Experts of a small language model.
Size: 10 layers, vocabulary 5895.
Training: a variant of Adam for the experts, 621M tokens.
Below are experts of layer 4 (counted from 0) of a mixture-of-experts language model. Rows are named router (the router's row for the expert), gate (a neuron's input weights, with its number), up (a neuron's input weights, with its number), down (a neuron's output weights, with its number) and show model dimensions 0-127. Each number is 500 + 40 x the weight over its row's rms, rounded and kept within 0 to 999. Numbers have three digits each.
After each expert's rows: "raises" lists some tokens whose logits its average output raises strongly, later layers aside. This comes from a sample of Wikipedia text that the model never trained on.

# expert 134
router:514523429537439480454520531529494452463529580522442517562472516522467524469484535510477539467551468478471461460454461501543455481534534536407490457515562546459510504467467509430548504569461467516472461524546450443480564447509525467483533450446460444572473549522537461438472516448510475456504467472486453476439508567448470506549461492555477553548471446546571556478504457547477553472523
gate1:490533458516493463448501543510454542520568532475524464508490535549500479492477576440479419478515466530473552536496463500465466517537492557549527464519454482529470511538484501495459496437503521478551428466475479492505506576452491438436473471552476621533471466453540456586495487449514522527472526539503446481530482491459446505596456558432438499494538451574539530466555572457451500530523
up1:463578515508543474536495503484513492548556487460485551474505500510546499381440543418536488524538533497506511554547342493498450496471417561541513462517488469482510479551531451486488479532588464500580479522512572578508490482461467517491503522521496552502466489480494467459476494461525524556513446517491426451466479497420542506573485535522497464516506446454474503487525517496478491569444
down1:449495539509449459472498446465541593473485519562548501601500513473607483543535500554498507511495451482468535433505558478473478592511562406479473515486530547540483546500504455430497527479476553564479571530541480509496503485461477493476434452486547537481567481438511537497546504535510510476520470458479508485530506457582487446466443504494540528463484528512530493544557623517482477492491
raises: "une", "enna", "one", "ares", "wan"

# expert 74
router:519590463512443500492552491533518525453482500512459477579469500490487588459475534510465489479499456476466490429461483569517473490506541528485432476555527525472525445480444528497531470535476435530440460584576487449468554455495547450443540443488457512583469571550494496472430531464524427501477454469445490493491500508475475528506480443496483560555496480493513593462462405528522494468534
gate0:491568532482497476450493517472498516492418465533401507475471518514527503492557591489494480481599495387561528483481496513491508523539591479540450451422492625523510518526470470448483458533476486485482462510519538421506540401540432508490488511485522478487514480494505445530549578566494567458553438435498499519519511503496492545516522540513477488522446527485503441519498494495488564499487
up0:465515523455493519483536544495493558508471506479433491422500494529484479507505545543461502523530490461519584455463469452491483505561409473549515452465505459474469505525482458480533460527459484455533463486508545482514497456524576487457513590490517454531463494457402453468552608435486576458544547537506515432557517546472633486470552550516500547547494526526528495468465536557507481489513
down0:495433523551464539509487526515470541479426458468462494470446493557479538544513533454537488530563475478550441436570433502470477431547461509542529542520448590551496537560537535481513488489512543491483476497530527502541555496514546609504477466502482494486471432441482473490549476420464509505491486419520511442556471489507553491545500478428462502574473513536535555538480449458586485466455
raises: "gress", "icial", "inners", "inning"

# expert 121
router:500543457519458437445523525521533496474513566568432454507510516557475522500520528491457541469516447485444484501477440522542436408528525526490444480492544530470532500400436517453562478538431442543447486519541467481467545427507573480479523482469492462554475520510578492459471548476537481458437497424503470431440497525473479468569481488510447551564465470519521531489450497533485508427522
gate1:474500452532524448485474521526466539539516540465452477518501485490444448501542572460495576449478480545455557492560497475417420448492576581528507509468467520452543493495473496503510473527526590475432481456530544563508573587625532438482538461487504549517541478555540512471565525538507558482477512447514480477548482541495517511540439516487480541478439490506493530500509514475547453460462
up1:441545439530535448475539535508362517524469535541549542512486444514542465462604564487479512433512464545482551551553445506507525458523530522533482483473459471486469502470545523516489535535506550529458484468526516555528479505579524442432540539473520557525537477435500484511586488512485536446430490505486474488538461536446442465537476503497487521465440485488447518455527518455590441483466
down1:568524565505564509560454465508442561520529474499541546520529508405505432477548530456541519462528478492519492495506522558483527453549489484481450508525413514523462476526451511520526611530535468515499462471498522554575503481484572501519476483530452436503435483486501522500517549500490559498482461506541587467562460522453486555525517511517502407555472501479426468505505483407508411551469
raises: ";\n\n", ";", ":", " ·"

# expert 183
router:539508432528453479470529500547511530433504521504449491595462503474481557430524485502456553430512435468474451416453480542555458462502547580475456468514521512414514468498459489472544466581490458547419452553541508447431562506492575504478558479492502481563461569555525469466498536462480462512469487481476466471481526496465467528505484452537489541497488474494534589498480502477452547447513
gate0:504488477608553483513511508547546494527467521541538514462487512513527446455509493456538541531498452495505497521497466482497581539480489535551479510489505531453497457506446493562576457512467553549529448410547451513439591510539491455456495481492512510464504485596464509409503496490502536414471529477472533478430525577495403535426600455471504543535491511518472499460462528456499528500456
up0:523515545422518499456484501443442497510593502503438503437509510536474524511535533538560475474532505476504503546537462542561424484490487491438533441456522608533524496442482502434500425498552490437538511605511542479535475502446414531505491528486480475476492553444515476552511497572495460584499453485505386526475523531468519503524442560500470480516483459521527433494538522522535484527478
down0:563537515575595553478544473468466575537495443535467455466473460573506441438483467488556509434487581445466507588508458492482523515474490601468523497529517429480494526482492464513505451522513538489512474610491553576431504486494467470497510520515501484504553566472491538464515476436473529521502503487450456509435497548458489533492586545520493563505427514463474482473526505491508551498471
raises: "ean", "ople", "rom"

# expert 136
router:465537459569468508480542508498475484446535464515499530521438484525503577470447537526504501510531501465505430440461520503520470500488549510463430454531531484499535484426426534473602456548501497583487468561559400483471541428509507453471548482487448463558485511526537431430472524476481464442474490408473487421486487465482461494547416473514473512537506494526503540446453424507479508505489
gate0:488504543523484507525537467506525421421469488479526468509467539618476517465524578537480479506436496437490436543466476554576556498477409500434505431534463528477519457506526508489508498455496486472482454482498567488521489525508509475413514583488531477597502459516593542466517475561499493444467501468489541579524437439453471477553493476490513458475469475485539503510412517530527509530485
up0:533490488539423523482487520532506465504484525478489468598540510519563408535501421496546566479450481492450508440501552518504452492528537516535472506529494520468481488476514481484505463531443557520505509543502498535420506485549541624514491453515467520538500509543441555564480517403514507567555514493569467535512510546460519496454478520521546552552533531501467504497594381453477525464509
down0:483473497474550530513562517463594475506512514530585460504424527519425490480483445522513494460489465458421475498481511477533513496432438427582499462550543490541496480497483468486543457490525512511497490480489511488512457561606546447415581498485537550524523531479473591500524546556449476510483492479522522478481526466501409481502561457602444464481492451547511492474493546541502506518438
raises: "eep", " reviews", "rics", "ention", "board"